From a checkpoint of a small mixture-of-experts model trained on Wikipedia.
Size: 14 layers, width 640, vocabulary 8192, 182M parameters.
Experts: 64 experts in each of 14 layers, 4 picks a token.
Below are experts of layer 7 (counted from 0) of a mixture-of-experts language model. Rows are named router (the router's row for the expert), gate (a neuron's input weights, with its number), up (a neuron's input weights, with its number) and show model dimensions 160-239. Each number is 500 + 50 x the weight over its row's rms, rounded and kept within 0 to 999. Numbers have three digits each.
Before each expert's rows: a language model's description of what the expert responds to; "mostly gets" lists some tokens that are sent to it at least half of the time. This comes from a sample of Wikipedia text that the model never trained on.

# expert 43
It responds to: Bytes of Thai, Arabic, Cyrillic and Chinese text, the piece "ist" (epistles, redistribution), and political words like Party, Democratic, politician.
mostly gets: "ist", " Party", " Democratic", " politician"
router:397507434525531403545537469437398478541573465481408467490519461546491455520490531436515434507543473444442389515521455527453437537433477547437437472554500538500472562493444525501560548505430529519501393562538384564484509394454483491468519524
gate0:471523483420514513558509499443459511521541520509361452544492373491450481490551497518393423496433484400509552496583478560532460509419541574492557454470498491441415562488529433539487474414542506470471509496554409609450456485450467526498457553
up0:479531507585477527627535505426466479511537514508522501425527400614479517519438429413567345530454459531450459554529506477558525418480530507476520504501560568521442470398469433493476530611317511481547437425495548454482526481439488542436464484
gate1:537451492490541441572428546532416474526512551506345465512490378447560452584554424571380477438496520523447483568458536514472453493527550517405548444483556515491473414525471534529525581443523547475540482439471427412439491538479458513455458542
up1:520556457446485547576505485532575448533523495491451556590536542499573542386530535471521444450487509501532611415462469416498461452493502557474521487484485491476475473556505523453537474561512489529533581522559515535521509522505477444553506545
gate2:429560470539442464436448464483443594544584450522564490489546367487500522351572613513461464544406485473599548457520537387503535524442561506405485456466536533508528590494451403526518464560481506455460466453470466520479568517484396486593543575
up2:591486468494577515451523514563543451476568576500393566467452475479407504496472466498435489488517475402512507545457450441486598476470409478492599608466529525471512452467497476492462530473516549525459489543485368513500535464585472446509524515
gate3:452436523536419597611517510571474491568538516499437528492511479424448509489516497593427459497557491471473512546531524561491416535480455515530410505478434530477533529495471512491433562479566558522522475562493486537475527456440488567562483503
up3:492477517531413627569527554519492583546465415453489467554421514438539468507613558587534534570594557563438551515542453494438573530477515538515548442537537547524503540608462605428465704540631480516542532535477405570473497566497488469541598552
gate4:518490404519581505523540477588500530474447439483511560473471519614532452445524429511493445482407525597539491436480469416478371505416529496602557555519456594486565583555535487532495446533491490606538479433493357476499533448432485488495520558
up4:489539540445463591494414545538462497466539562474516576587558571456530504513528537520506377558490506457497494513492507432535512499539533481477586465445524487486539510537454583430499423539554623445522533470477513514473616544485520502456450435
gate5:478494587601439542579510552523513526522568464496556473447510434490501452545513488494507357556530453447468484414458539493488476577440493503492566560511440484439531446459484528549492501498547412591474370479450458477550585491480563453535472514
up5:446514428587492443469492530513490541467625532506513537454452600460580538440575513482465485473554461546485505402510490582489492433581573604550455480506538477464584483593378563432375474516495509495564516517522548548514500498592578512522561405
gate6:492482497564505505422475507503483534463509421587505448421517408509405527483553490478520431425488480478413514551531543497494472426422556450514453539454538527523534467455572571465518587445408491530540435407525524464441541459522573455518486456
up6:532530493439517522524422482471424386530505572466477541417510567587507527445479463536533505398528481545512471520537544518462549460446447486478556482479459454517450513503511547520400510463463402509479544499452487461556553461525522547531546513
gate7:505544608509527475468538416529432481481492483471480516372506469485573493519550582601451526545474518432511459495475511448494539523484540518485499486427516574578433504601460483410493489533608622500485583557603345487543536448505577603470524532
up7:483548529488596519568449406518536606536498488492551566463536626459528458408478474569474566613536536511462504395538425515525569554623506514521506459421442429495489495470421589542540447495484571516449533395499475525497479506462514447514524524
gate8:489441480499475508563563519470443487462547441451474510585514437534451516492571504518493513569508529503530524511510539512512483557444480507592465460387416494527493430503510560429481523477426368525394506503525518522430518450556512405427439492
up8:425440532413493502428467368591509409421542464492462448488522473529538500519412466435548460508499541481503570510558513502487396419557441568499357563444536501543501507514467419547411577511546551448571477489460470481520487485521500479467483504
gate9:427477457471532569539419492432486492430487527507552470498491381508453486434471541518519409557483551461454479441491551534489541495439493432468452369459480395490535483540578459479572513550464500502450409496461542498537504369439437520477538408
up9:468458533529466481496485448405527443481494391466471534490511568505519520406439480605513461505597475533456525471472383499508651466413563405488560571394493469526542530534609462530500483557566553544478456579557515486533504494477506551471476481
gate10:369523538500488452608430523539516505513592571495486528528490443531473585489514471537480494537502501521468482613493587461562573441520526485428551517485486588380548548477567454466592501469430564509511517499405452483450476346510501377565492451
up10:411410496539480577475502491520576542546515426503514512450527455458470500483468518642467516503541428560498431475542529527562532493585441437501542520505366546521464589538627556490494410478481498575489533441533497587509468494594477553461455494
gate11:523459476469411510407452479495472473528556512527372509538553482512480387557494483449560390473405479517439440542545572466480422518523461521476487433567561503487548453479528401498463488396468511467538481516576429510505496478474485468525517476
up11:427470480500509445543415459543505475572437474487430585582373544485500519443511538507479409497462530582455525530491540522505563486496500551410498533507458535534407493460546405341466513501406535421455505535475616493464494514450526554567575569
gate12:469464545467544595550513391523469493465522519552507508582487478487520514580593521561460379512479506459478409427570536548573481455492368428433496580508587526480561466489511507499499520557478496493457405472573456454434448519516555454443534530
up12:526513510509440526553546568575410538524415545510426567542486587519430529511475484537492532568507456410510443502433543540531508574459527621457512520512482630474601527473455460489560526532534571526462523474493529529448498495484512531455531578
gate13:572475472680424461470420553462531392441526525450523556576504394424541570582551470497544436565466493456426482565462558537471403469493521433428535417564580551537517504500476411439535599463477508434434524480515489512461450428480439446559487425
up13:571439508546512477515587455557392478540433482486582397526447471550495527492550480524536402504447467522537470503498509482480532413431492396494477537554500533502521494535506541400411487465495615451476480493465494557390431499529463502522488480
gate14:435499553579421443585500480406544542468523538580567527482487488522490545470489561496391471549489595450447461481522529445454479530498549525484451481571496527445512543483546500488520565465463500502557543411507480520445536473458487440448493452
up14:572516510592382507534450436515535527510574500499489570422495504488530495482471478474550583495545462492441448425504555543547471451565514534488416524525547475503458487558585456434433437556480494531548535534505555478451477480475381476527421448
gate15:505511551502402471463408483458531552582574451421454557523489445533484448460540474514419528512484494463526482496552566464474445478413528389382439435537534479437514498514471447467602531417466641510431474449558429493464541474513430504505507488
up15:506461484529568562469533457520395420462519532470430345493480541523453513449498466469477511569466522471452511546529533476418495463487553502525576553464562547541512550501538614409455505537485520498417459396471487573492514435507513547510543492
gate16:545391513521411549439561546494489427439570511520553445542517574533542490507535434517454511489520430438489419565479467450510550527572487540470483529539539559468533456554449479548516377493486468418440486527416568538538422483546558513496523574
up16:622561549558497446486438477505534452523426414428573523590577464529461442440405497488455580427531498462574450527451420458522535459514481523509343480600511544498542580482489509448547538548436429488452530576509445419583480528454510548534481554
gate17:395419502528505512508538512485489470496560522564476540564413501534527501557537508458507466435458430411451512501502504457520451494510537415533453510494555442358495453510431539517495417467605509443586501580549412452514542446557454467482525581
up17:365454404500567485587399567561590550461546545457499556548578505533484502475492406582508493547470458554567435463526409486454531501524435478496547505564455484551526502423519532475513540544503544437550461522599591467537408599456455467477522492
gate18:514497446483506522551425584470438514333498518432524551565533451533550402524526482317521503548517580527520613513487564478515478455488534430494510579458515523490494471436414491497517517486503496516491491553427493596519440386480445539607531478
up18:515589455433533495527510535498509517433535447433517516557538547540591434600409478456583584600545552471523588531588500486470497492570502560514533553555581503508462438565440486546456560547571427498556578506537513556594554484469398557470513523
gate19:467511492538555508492415536512456501568442459476524439516497465438556519501503506528546489561480530542611439611519492478545453512490499522491503563592479615505505536489430413486538551554573543491474468523509521521467482511476508560474522503
up19:597522474601458542481465527523494552475517492504523452476529476564421538516524523546481500480468530467543520521475528550524427604544476511548463546542490485396560543480487577543468409471495505483491539412516533485512477464530481529549494568

# expert 10
It responds to: Words and pieces in species and taxonomy articles: species, Genus, -idae, Clade, plant, leaf, with some place and table tokens.
mostly gets: " species", " Genus", "idae", " Species", " Clade", "Scientific"
router:469529597488597502470486562418444496462436482533509524413468575538463439581433590578447520612489450422528508438507563468525503477450483480524496518544553443510557495491560528526534521542421526559501475537605506487448467534497449507545495497
gate0:484531447533439438492427413472493551526522555419529416545536573465473477528510523567508462446481593492514537513455490507450592567459552501416465482452512531548520456544484476409473500448462474526446501477500507478538561495463499504507486457
up0:541484549527433565519485581438587418563452551391551487611520439451483525443387532485575483427436533605477462517589415558501483490462629376496562534506572522501533492537527536479637532468533558533490464559463523552435524493479433518485586479
gate1:430506570580455597558476549427555487479447457484470511425538495505525569582502490517429507485499480518446483489437508488493429479396479521484421469491533554481559537573514502470472490485520582598509534507548535521466505520526487528496486494
up1:560529525540517456458531504525550549459620518461560570519457541580388608540481489512530508513522491511552451582488564575426478514527649452510474423554495470498482429388464550502506452558589432552491504551461542517514437598507533498470492581
gate2:469481493517470477530449496480458591466601538532542534459494398499421445536497527576526556596492444485457526559541513525485454415487531546471450542506564405515524506479494438514475437555513483418351457604548530508518471543502501494518474485
up2:442508562530507457581502482405421491491501448534527487474475515488532608447536542526495527510528514554493515557517440453553512442481456471450531530450520366457477560589560504464541553437498584474431566490445469469472479465504443481524487583
gate3:454553627501578579477421476512572476546554520485413519551456520522535497484527538539463499535481503462575433473504487472568501515487489426546501483476536439488538520525548508516500529442572516439487421490548455509523521502446395460572495425
up3:498523458432538538452522527513500483496484490524483450469507468482495435401517520451494493563564480463531421369467403579604556538497509485544514541442526397465554586464460436478484465444555440478524455629574477627542519582482474470532547488
gate4:419483579542566403388458496512505498499429448455486502413464563382558495575499583606470477493489438564593467432483472468518574555439488430580580544510494531507510474572536454572566542512456549449462523519473517535498374493499448553594501540
up4:496527456468535506562532540609457506523415524543438502539508520512564520511515565519510470548460405491465515471461433529532446537482409537461446480462501418399515503502536499506481544557496507436468540496486543504656439533493421477524485491
gate5:456478473536471561514477411447403538464546517596443429513521488513418486469486599506503458557459445476560429457444509458474602582468515444423565519578538462522566419606519470598489552530477501521473493490483521549415516508472472591425529509
up5:426559537499553428531468520522523442461541445576472534458474489485537538520434636573497429543503549477489540450478493563539536494519480472392429518537478497605520535492494425600598450434528495583546556436549584514459492476476475581544435511
gate6:483507452546458466425574558467460525502431503447484506549424527582527493542462530517456513493585588464554505523521453484552600424452538463597534578498509495505679549395455489499544562594425526511562545559556584472451579517434468448494555546
up6:501630541466568408506505560501507466544510558456413544489484500446399424558522473482588564467530391523534496552495547551489556436531476462512539575398513467495510453469482529572471480568358569364558449580596559473536545530600554549576464468
gate7:528469494467519654461475513542501508399518396556467482530375526478499514394485485584557509445496491537539554539485564576337546445431577428495430427471568373518587520511521476555525553490481544535538424482453471493544515524499443541503535467
up7:476562510526524534482528455500569496496505513475483539438441511452569463555458527508509522382505515500416549576512403511519586538478503528483408519512410482514503490511457427475474584466502443578568566509548493547540453559472453470537578528
gate8:457502501525511504452466502500436472436551496478503467497572500492451435485511560521486495563522489449488595496456487403499514576530454498560500421490480555517555532522503495537474465505469593507497472481533444367549454439489380543544512597
up8:564510492518486424511513481540480572506595470544476508568462553429508446465450476437478509499424469462497504553466584521478510583510501484416537572396572528564615528500483497473432563508492553483438495452538538495514538410518516428510518523
gate9:498546496573512583459534579543414466501480466456359516435486503480400599510480471532446440577485459507430526478484475527499508503487528513451433470470588499501508560411472495555453504591538533497504417481601458460454627596385447522487542433
up9:462419467527513476456523534474443435549515458463469464532548513462546501496465453556480467527471462513479454574496377476546437618497485505460442489546514507599483564532454523521599539572485456550422474562494480515416406503527532582439453531
gate10:500522452534550490509426511470504505471541480475516476407546466501539471451437617497451433600582503478494515444535543430438600410458532542460589465495530453475490516500419510483429523534489523506550466478496520505456467541517526467492444423
up10:569576552391489443503492513500499400465571436362532478565585417484433470514475488519541489401422464538494419523516431568545443508515481443503524499472594526580430486479519485522466507485474501477495592517512525485443471427522458432508446497
gate11:588435644513508485525521605511512550470516468430553453542529481512408404342507531494510434456487559512540480417508426466487479561486529424509374500521453474461578496578449476506546570580528493474499430497530481477456449546457484485494465500
up11:446531492529495487456566548445476557396488517508567497514512450487502530547531503412545463488523559455471412576517535525470449498424532434576506486477471493533532580487504481534488504519535541570509428567548563495478446500573517469515547531
gate12:370448583443550492397453516394397416469540418531534487420491500543472518442433571471459479557483484471579549492449578412453528518526384425534570562557550464447531461412546469583544526559485513565521498609592568452435536571453495468489568526
up12:530528443517562498461491494460421526525539483444517451399466609508542597460475560572442511578455581550488482428526500431494517487549500487491398469469531487506478451602510506501569541577481486515493550602519497506467505425455468483539472564
gate13:481560592450590534483488460472466580477491485507458430472584512503349550447508540396447504567458511426460556538498495491534510504473587490564480511490510497490528460468484523479539463502520534535496474552451433510407476555482469488602445497
up13:420478482438546621514532485480585545529519469575492567503562460558437436465511441462490531579428496513481548481468476470583513537547484513523540468540557497607446465498445517557437478493385448416596519473513544568557487605541497498432520494
gate14:586485512401499541481396527581536508409527572586434540479520499516502476515458596532525515469464529471567515465433513420581614497486531547548510534469512548427568537564493507370507468509476470576467416527542493531462489482572441523550473491
up14:521545544432510533502606470532459523528514483504538581534527510531382521482454394495580445532512477491516571492542521513510583490465522461539512541558454466502462463503524498527437466504519534470495522477505490470543427531382473498502465453
gate15:485507463474492510562477509440560607469419585487497581495538455470537556509478485455540487566551524443393478489537527504438463479421502537564443559466506479438496543499495499427578485504418591556418488399491395511442469495528453375456486491
up15:513518437572509518558515537489527381452424441473455464512537619457464565506477578456496499479502522391480528483553408428464453483598524461461571487529470487385441483503515514546455515537517598495488437518549407496506589468596484574579445460
gate16:534438545469538485488483457412528464435477509547444506516549437488512491482499518607467467490526484567583446384504586511576452469493556531532534408525577478464438448458433573544476548563479481491586490510488521563453481545461496544508514482
up16:488452461399477537541638454454499499532473452507483480490477594530493535480470554564444378457443602499476501432464521475597469458542450513512463393501461501572513494563455505539511490498511443462455473559511421436579518540565523494510537524
gate17:562543516418622508474467579447434432533538566426481427447473523483506527496560532494522471514436489439543514574411358455523515479443445485528588426602542400525459516561410450439485416475407535497495493468517521510521381552499519523573469470
up17:509450474480518478495574590512531472529481513484491532503526435539478597490538455417523543596528436478502488489487549509531534513451450552480495422545448440544501495485530509460480413474534528423578579559495557545414549480470444455573448519
gate18:386555568555405501579461524383510559536510371450546494478485606443481459535519577581452417474470499527513530510538523519537584545437530512481365531526509492465569473506494545607471528475640486570438509507604506494455497497494480501535489458
up18:443464570469530487492508546486449436550500492459468499528479488513509528539451494447515460567538515477639506456478466481522464514517533421619527581548467513566482503431479527455450463490508504492485526478524488486478560551583464423457483463
gate19:485546504571472533467485484512535464445457501530438508504623539626519362527566473517465510535557431521476450546497453415499413453450511423542476607518571507535568471496407499543488500528423483574477508539507530530427554471452481449436507524
up19:485495495477542533576465458522504564564516439476486491508445503533503440589527465517567400422494528544557481548465417534584471440554562520434443460456485554523461391502432433481521461458533537503483540497526469505444450489424512461522442487

# expert 40
It responds to: Nouns for occupations, organizations and media: player, politician, government, team, news, series, club, Professor, and word endings like -ure.
mostly gets: " player", " government", " football", " politician", " team", " public"
router:498470442514438555455541539457551468497582445433577466463484452448507501534497435543398494421422490473512472517529498475486507464563468578543481451400546445483511549462580534594453546511448539545547440544550435506565483450468506401500516451
gate0:470455532442395569505554479467464470559490501503457476478457458544532439494534567564400453500482502494432542520522446536583533497508558427522530440462541451425564516469507546449429481454510515487553435593457551501407428497487504491446502539
up0:503517562548567496603566490497488488426520501518390542464636542424520557578416425435590544372517510538497520481480465459452508525534514585485420454447465518536510567501486494437543477530492540378509467489452497466556539509522443503579534493
gate1:489459450501479548527468599493491446444522484488520464529559483419494462492482525545511504488432479430426503479611552475424515471546516619535418611537496418530441505446527441524409457366579496581499589478411501504516483581494544575567490468
up1:348530546514546481556442544555443523496462566495526539516470526478475502482520452490457482494521489421518553513451496417421530576460602553461458546432487479547475395521518535523492476516452519446428538410506536548473472539440535564524443512
gate2:508416552447426442521504640544548488435536588483450404480520474553516517484450487573479442535463493503536472601465451480461443624551467530520480452509469450547508406494492523629542449500489519498529465486558441416528526454474536401473473464
up2:464503511539599556590396462507509530474525470578482542453455639535582481505538484549507384546547605456482530523563485466500509537504452539491590510547448485499531606385466546571447515558509512451432507524483485621506538472536535449517507585
gate3:538483421512459503494454544465494493520564513437563512454553425541499519633452455477490378564433569538557423543491407518403472533471344473522503433379555511433459454445485524500438568539513465484525447503508486427637520415451507485504464489
up3:488465552455545554610514556465472485560565519529423556463451484475310518467454476405478428586563467449483540487504472566522474451524449483527446508493517524495612528485465523470470514517406449552475587499482498423542520441550519500529486554
gate4:496508480440561535457456429402562483457473513464463518459547439506479449508630524511474464510518548522434528517611453518450526546453552513407471474510594441525507419512589524538494533370447502497479536462448487417522510583511555439455492536
up4:494477456535546485562424425388525486540521527500507454492523480584458439620445583468468429526570531498500537552426505454527569574402483404534472648496417510536382549516543532551479510559504526522597538460570497500536471451489440567524571561
gate5:462443592489523507522544625396539560478533445530485557525508540483598467414587452529520468437496541430472468512554579412479518478469496556592493393484547404464508509384521553529507546494538510508510513434486387499502556591506509434483620373
up5:498467509530488518479503550556583565573546503502413461587495497477528581437494503551577427474528492483420459455406494451495472520486507516530411678443520512459508527451454595567522491517459427561559545594506531485464548494570547497558539408
gate6:506473442586452463480519432487517451531467552481480371496417515431547479412499523431485496541543484431591559602563558515507565519551475510528485341416555410488484596436576468479533455501518566489515427536514447464516482463389614428496560481
up6:498563457497553476568595531546527470532484417498429490480501490542594547532467502481500470464423525547540448438460444589504490488540575542455569487480492476496532513526497597537592570533544507505484515445507497423585548507479491482502527480
gate7:525422442512502526528485504494479461494594486493503507482537505451522479567458457501543490493463461474501470449591558461382548469504457585621421440451490527458545492515492629510501462464502556536473493462459479545563526514474459435492526430
up7:571568437467561570398456471475464452529543541540506488547510455483608445424500545559499524571588572465426461452522571572540475430454570443624564467502500546423424479465452536432516428558513536488541454521378443499569487494484541434541526525
gate8:517540456547467443429463467471541481493553378415489464483444447541525476551560504508517488549480455471602550504436494443520458478506555517483442507441498378462503490477561477485571508491502574474448591475632507458472482399415559475539472557
up8:569589486549491512441509458572475470544572624518457495463467486362606530475494518437450475474476453537534553497578542499437512508463470469502523527581456513572461449570578513457420559478474534467538460464441462487528563494576559474503483456
gate9:423502496449449458487497557510386472515507514457520540510594575481477441432423460480492544497418448505523540506400510544523541570544504551557452524515489450318469499488493423564440499495464642443531442492458486448423431470491421351534514467
up9:431480490523471569451538474538548478542545565565514480541467443527536458522479491527592505444528428507449431438450365507532508482582493444520599525540498456549519504509558510500505437493480415558475424485499571552447512568484507432388468498
gate10:552503559509454598466457420445549433466594539488417526439491473495565453490514480529603455574456507574514498555589554520520502415480513593507543463403482573574486577477566502528451454521460528466363440417563440546397398533509600454482552497
up10:496455486414509553458481481453488509516576517556376444506469504501441472450475488492412548529455466588467543606447454462474498496481527523559449547508489407535427573545493446424611584433541478491483372507488456534482530513445413495559549589
gate11:480438470556509511443468531393613460479414428557578416446514518583513485469487533494448637490520538500513485486443518465484566539494533536506503479406520529438476507511498463537497499486543520572524470490449504539512460391541540461461513528
up11:564483592485532481475477484509523448536459471540517486486542508487582530561472493502478448475535473453480541494545422608555486507496504529493426521505537533482605514490421441555463425442594480556452596426483561439451449468548570557632522444
gate12:529542341418418456523507502567519477443471430426498472467457567498560600554497499458527436511467567554580444525547528499569558480499498412467509409469497491422474472498501416501618573458524460548491468585505571519401573623418449430497573424
up12:580623524539457486520512582473496495546509464496498467494499429553474388495482562461526548502407462440477496533423431415502503562515490441501477538438496530520508436461602503444550436525532474519483521408482530490468462490540463523520476496
gate13:359540575493485417642569454478469535454538467546613458643453538564487496478475513504531500418456524445433567559491402540531531569522489559468480403488459424496521463487593497530524436501480505462473555415512506487442386505440435583551507497
up13:630589453531565529569509498422503462558558443529423528523561550529445455566401449473465412579570481461496546483485487498435456473402589494561524484536500454559436476537462363457455488511481489592476512595462607471535549542479550505537500579
gate14:518509495606502558491520538568515545511570393484484435456471437543548578484522425472555467516475403548510452368598602418464468456467528540466500564561558468419502511470538429478486503536545532511454518559536470457499509437510518444422529480
up14:622480500416564519506510559559433523515505516553499515533417440432513543483546487469516518497502453523548608453440469554447517537486406524580535460558484587451457526555558448432545529618562431536538451421427573496569512500535530478397506567
gate15:575413505567521527557551574542491580563574501476510465479569478515533499541466507520505399475442424534505491498400554509507563483477523469549521455477520482428523519491475441500491505447504539472508468607522440512574465441428430542573523443
up15:493533537474590509579431479471533439542365496476521501513529540503474563524499460482413410519522558538511519510577513502554529500483488541567546585542421528468502463489477456578473517588484502500561460437484525503433534402491601614501448506
gate16:510467494501406487465438621533486464523516496446487523571454378463555463594558435518405438572463521505522485516597588461467462458493483457459565487430424559411556502419479473556478590440452403512463421469542449450604509478435630456495556490
up16:509455448522565466476476527487560468458506515498503536449536490484697585565589453507491554443541437488601462482518555632475539534452497478557486487453531432481361522447441476435571579512511500563500491490549469455461425497428480504511519511
gate17:579454525541434471458523588465402495502486476528430416533532437466422498491505462496517492456504398551453516512562387456434548529504625570489505446468552464431497509367559554487470443636581545544506613428512520573466530502497499371521485447
up17:463472457542483448527485529521522510468515474546596504486545552567442449438537591617485511602541532491482527406549518532527589514516572393429407430439523505537521444583538474526458580550556586536540486494528528512541505439582415565520559501
gate18:548493457539439552429532460489546468519519474470489458477456517497518555468521492512454447533622510435443484510585518533481531438471459511524551445415565500495513438519471547491588548485513528551512509474578486511497395453533490461434439458
up18:434425434511535462519456522482609426476567549466502556424553606492517458560511577415506582491538464441548513424474488469379506484440444525555489587556549509459547543568513479544506554508427469451388449491529576534545437546446583604600474440
gate19:594446465516522537450549472515512392476468507519506529472531488495471581470540569516516499412500447505477548538449557450452602488538542470532503397529559442402451492438471405385500506530513417418482544489475443547559418442337466463450546436
up19:465564497523535465530538475599450518489555524544499590440523517526557501446444517483502457449529411519530496444510475469458424546529456507525475526577524481467413506527503499475521504473536437425445550554437455529563587533432409394543507580

# expert 17
It responds to: Film, award and festival words in cinema articles and award tables, such as Film, Award, Festival, Win, plus name pieces like Mar.
mostly gets: " film", " Award", " Film", " Win", " Bur", " Festival"
router:467477606462528501490541558563547531423520452443517523559538411464476581548531470493517496545468453600540498487479461536528487397467503496462512515611539567498545486476399485657510541575522454450461475565406554533509542501456509516455533423
gate0:435460557456512487434477413450535456474442442507528485557497516487583497575508506493443528507477430506558517513426546556630527512559587516531478534455543557495541522575580468577594557464450560485532446516492522491480496390512443499555557520
up0:525534421498499501567396540511487508473547613443518584517520489614492518499551472503461527463564480504611486518512539548506518567497468423427491354509415495414450448547547422595444424480595402499571475484421516525526419494489513422507559459
gate1:533399480565511507496539529623469506516428496511558477470517539515489507510501530452484447613574470504579544469569420456476471400514515461452585470599513541548484515481547516561559579394497502534525428534407575405469521406536528561458495474
up1:580438446529477489416606505553516482579500423595527496535426460508538540540614476470545455474431502458469511420550499553566388539569508453511468461440526501565537436526482573477580406537521380521432514483449456494534417630534479468452474482
gate2:493515479563496489510538528440543559502579450589506465499541568520461491531499573521587491471492492540467469572584520488573500548448510579602504501427558489455530500492548521526540484441629491549452535487500466540561450399448520498468478455
up2:498519559480535498531537453431564527511582535459510470464483473486476542528474533476483528440479501509524476617438486337542531571467506465573409471427467528578674546557478457529461499434550523477498468507567441457592585578457508516421488500
gate3:538384574476534552441480551516507461543504534510521539458562416491481509534540547554475493525432447596587509494536487508552545509484531446435484463533445603489578493507512490570480531528516466536456447496456506472495533468439523495466464490
up3:510513508471446402460647509456569425481520515469536489499541458472587467536486522489478500554508444598510465438485450473560528572489583418456514437477461423476524565455525447530484440450481449552435572478589533532506539543575497498602617406
gate4:535503448568416519509445490518491501516475467514532495433676455542502561455488461572562337474506502531565442517465477514440467464390537594576434400440549488553608533401433513541589423483466524564475570529484505510520580495494449556464548399
up4:486458539425454442572450544553420451426485567543464553449473589465490433447479471522543490504467530523529435524539563474453508576543487461468512399424482431579513465459484530443521544453536457578566439405459490520499489457604580549469463510
gate5:511479511482517509483472588413511583481518467493517554529394497519506472467563455498490541557567565564511594468578550394525453516405449493413566628501486574475578437494420530487537442481500550555449485485519443575520439476447475553535497603
up5:497553637521533497438471523535483474457603547473455588521553475510453501518465405546558510603585422439551507518597560482483500456563502457496513450467448584465555516522455457599496521478435519504423464518509508512447536484500544460610459467
gate6:458564597526470521515486588544493470475479430488488488521513453447486494549522543471433459563449526450396524449539568388447455523484560526512394534532458538501544503457518448601448516509451522522480449499434521468450524453556410528547567456
up6:557593408510466513434527396506435474531479484456521560412515512486459546464473438553585487465503538529490421437482471522349552485466475585415451541437397572429452476513502474512541508478530494470480496511520474488484372513516569512539440441
gate7:534427534419535506404518523499423584527489531502520467504462458561486482472420525480502536495439518472459555502530454516522479520592581573527541598503542458468527548547526486413502532523504546411528529494500535422474401408525441502457425472
up7:507453456492433616502498642473488494469583487527505524516597551482508433462521562445594514420458445497481525503511449494553522516479452474477481458457506473561550461499572506506477528511588496534538486417454523517481572515464468434533431520
gate8:430476570513542483497444543533454479509468409449476468503491548531447479510497517549503507469475475467499512551435538545497451590471501553550565494492553555480660475534556525531483479571512452563364466484438435529436394473504462504544491457
up8:513509520491528513568472550550604550529465412543543412487482533518571462545452452493617458505530441582519581580517576540595483513465494468517495430529388536467622469518613606490467501552535518443472434523438351519556368526476556501503450492
gate9:457510577507498442569564544429429490536468477471440511458599501484567504552538489558547508520491510420451509525512508638552492478467568430505454558486437468504595507433354484592530536641511449550474576607518448497423573487496563509496524539
up9:485530420509511514509495475539461538595477490491407444528519544497465525534488476449392457387495515557564441505539477547529556500592468523506486517459443538418443483521486513412509470484520496503469517526530515386491563513604487468442470520
gate10:514399470462485574569631538535475495492498542479463522564510480487466450445494533478470430500419547574423440581487463466600466531477656523406569472477533565493449438539371452484494569462497442518492507494569458503505530475451522494504448490
up10:555538490533453561472528446482500515539528534581497483477554526459474564494471447583556538463508530528519436402495403442510543464543445419408452407547455496510543455617515443466547432442509466474492655453516571522529561494415536467457427493
gate11:551496480479500597435493607451515417479481468463477352556527476498502553463491578494488505540494440456476531665512512492464508541489527469499520490429503457401496509469505479570567522433453444465518526605496484464484415528475492424455473504
up11:470433502490546534541581531598432539555533618569505560492519589516459494555532465462461550531520551488464471456556439470524483467510492532544419429558451444633462553523457504424532548470527479601541496394506557554468590512611515508442479527
gate12:454386520435436515573505478492522350558502477529546545565590447498438564496561468562469444522477538479454480579520408536534529444586453558563445489443512602570518534518539542524591562529544607538533579477526481538487451509485448664416604520
up12:468510447490492581484546524501474542480503458414524567463531535461516528457400525556519591482498485528467483420457585454547489459448527440505514470544554465476454492523549379506473556464463406461541537544504428519496502496453512580445455416
gate13:436522471470511509509641476469459536441485505568513514474555493558638524552470482460495488588513460443519451559522452484524586400568473453515557366582475572498544479488490527511480509501612560558504476509476453507469472531505429446418558458
up13:585502562514467493605509559497454516511510464513557515494468507460527490514463453520514520528386523526505487495559560558481445437505430535467473586474510514459522491561582547545498498510465444417496523402476511434502430499460499523512550521
gate14:584403511513470470507551501489547552450502404439514506536450367549524548515577509482354369506444477541478458511543645490516468523500463471533531474520551481508594490565464418489513542592541449527418453515469371538507503539465447502465563523
up14:443436519582584484469461595492494496504513402360462450525459466549530558482546413460533467496470477468526572559550485550574541537504402474440485478486510492457491522439564468564496586480440517476518520571541503529530499584492531443568474484
gate15:490503488534526500484497450494606489361473499471526510578575450451511489460589414465525451571504463560509494499541461439463510429457439536544578485464467555494532462453563389514550578539459591571458480513473414483463441446546472549565475466
up15:430432532521554494470513533459495487495506483446559547507517476559502436500483503444548567518498529508515430478540590446467530441429477422491496497511407499382497451446583487501497459540508538553379417546490539494538531527418453474508515453
gate16:531439506524621516435462499551465470469524424501417517522475503548528421428462458447500513573495507543426525506534461459574471504558532540420478447552535589536543500436462432518544530484562552456443404521549498462474521482515454484541455455
up16:468525516620482461521563521556566471441606531440552514447498463481460546441502477495581435543376454499544575498444432549491471505542530412508400606566520480402552507542445522478552495425445413490443543585459412482455459533492406548420391483
gate17:421419554465553532530467472452563528490514527527546435501567467509531537531476508485557420482465456469566557519470472519629540495491572503578443459521478504584436447451492482561518496460532585472481486515469350589579477548479529438568469462
up17:536505412565473479489536506411538482459580544490514553505499515555513617555570467526442483479492525515456469559469482530455416484517490495471505497468530467459432593499506560433451532609512472535541471459560449456461439486558481523522565596
gate18:415477512430567488525486639430497561515536532530461561459543507563487567460516443601474492528536487515530544537398472607646544519463521499575517504527546439454445534498589380476438493481556612517437546497488560468475473451524425483478593484
up18:466536595418547493454444456505572495453532499472501487440499419436546542460460517516443495485452472591528539483531449586482420448457502480515591537507400425444517484491518468454557493544504463466452517397407479474578545476500472521562555469
gate19:511438522530473550452610565542493539514510379512508499467476441503499494425543559442529446476425449490441502588456430501500550545480538525468573511543530521494603522543527499582578553562486558560506518546538488469517467414511502451574500527
up19:545539573511580436558549498513519500517566538545463533546423496578494582493506502396552480508530523401485441493587368507484533433483485576484469536532440539498583460428424465574426435511479476466487444480431484468445584413496448517557468464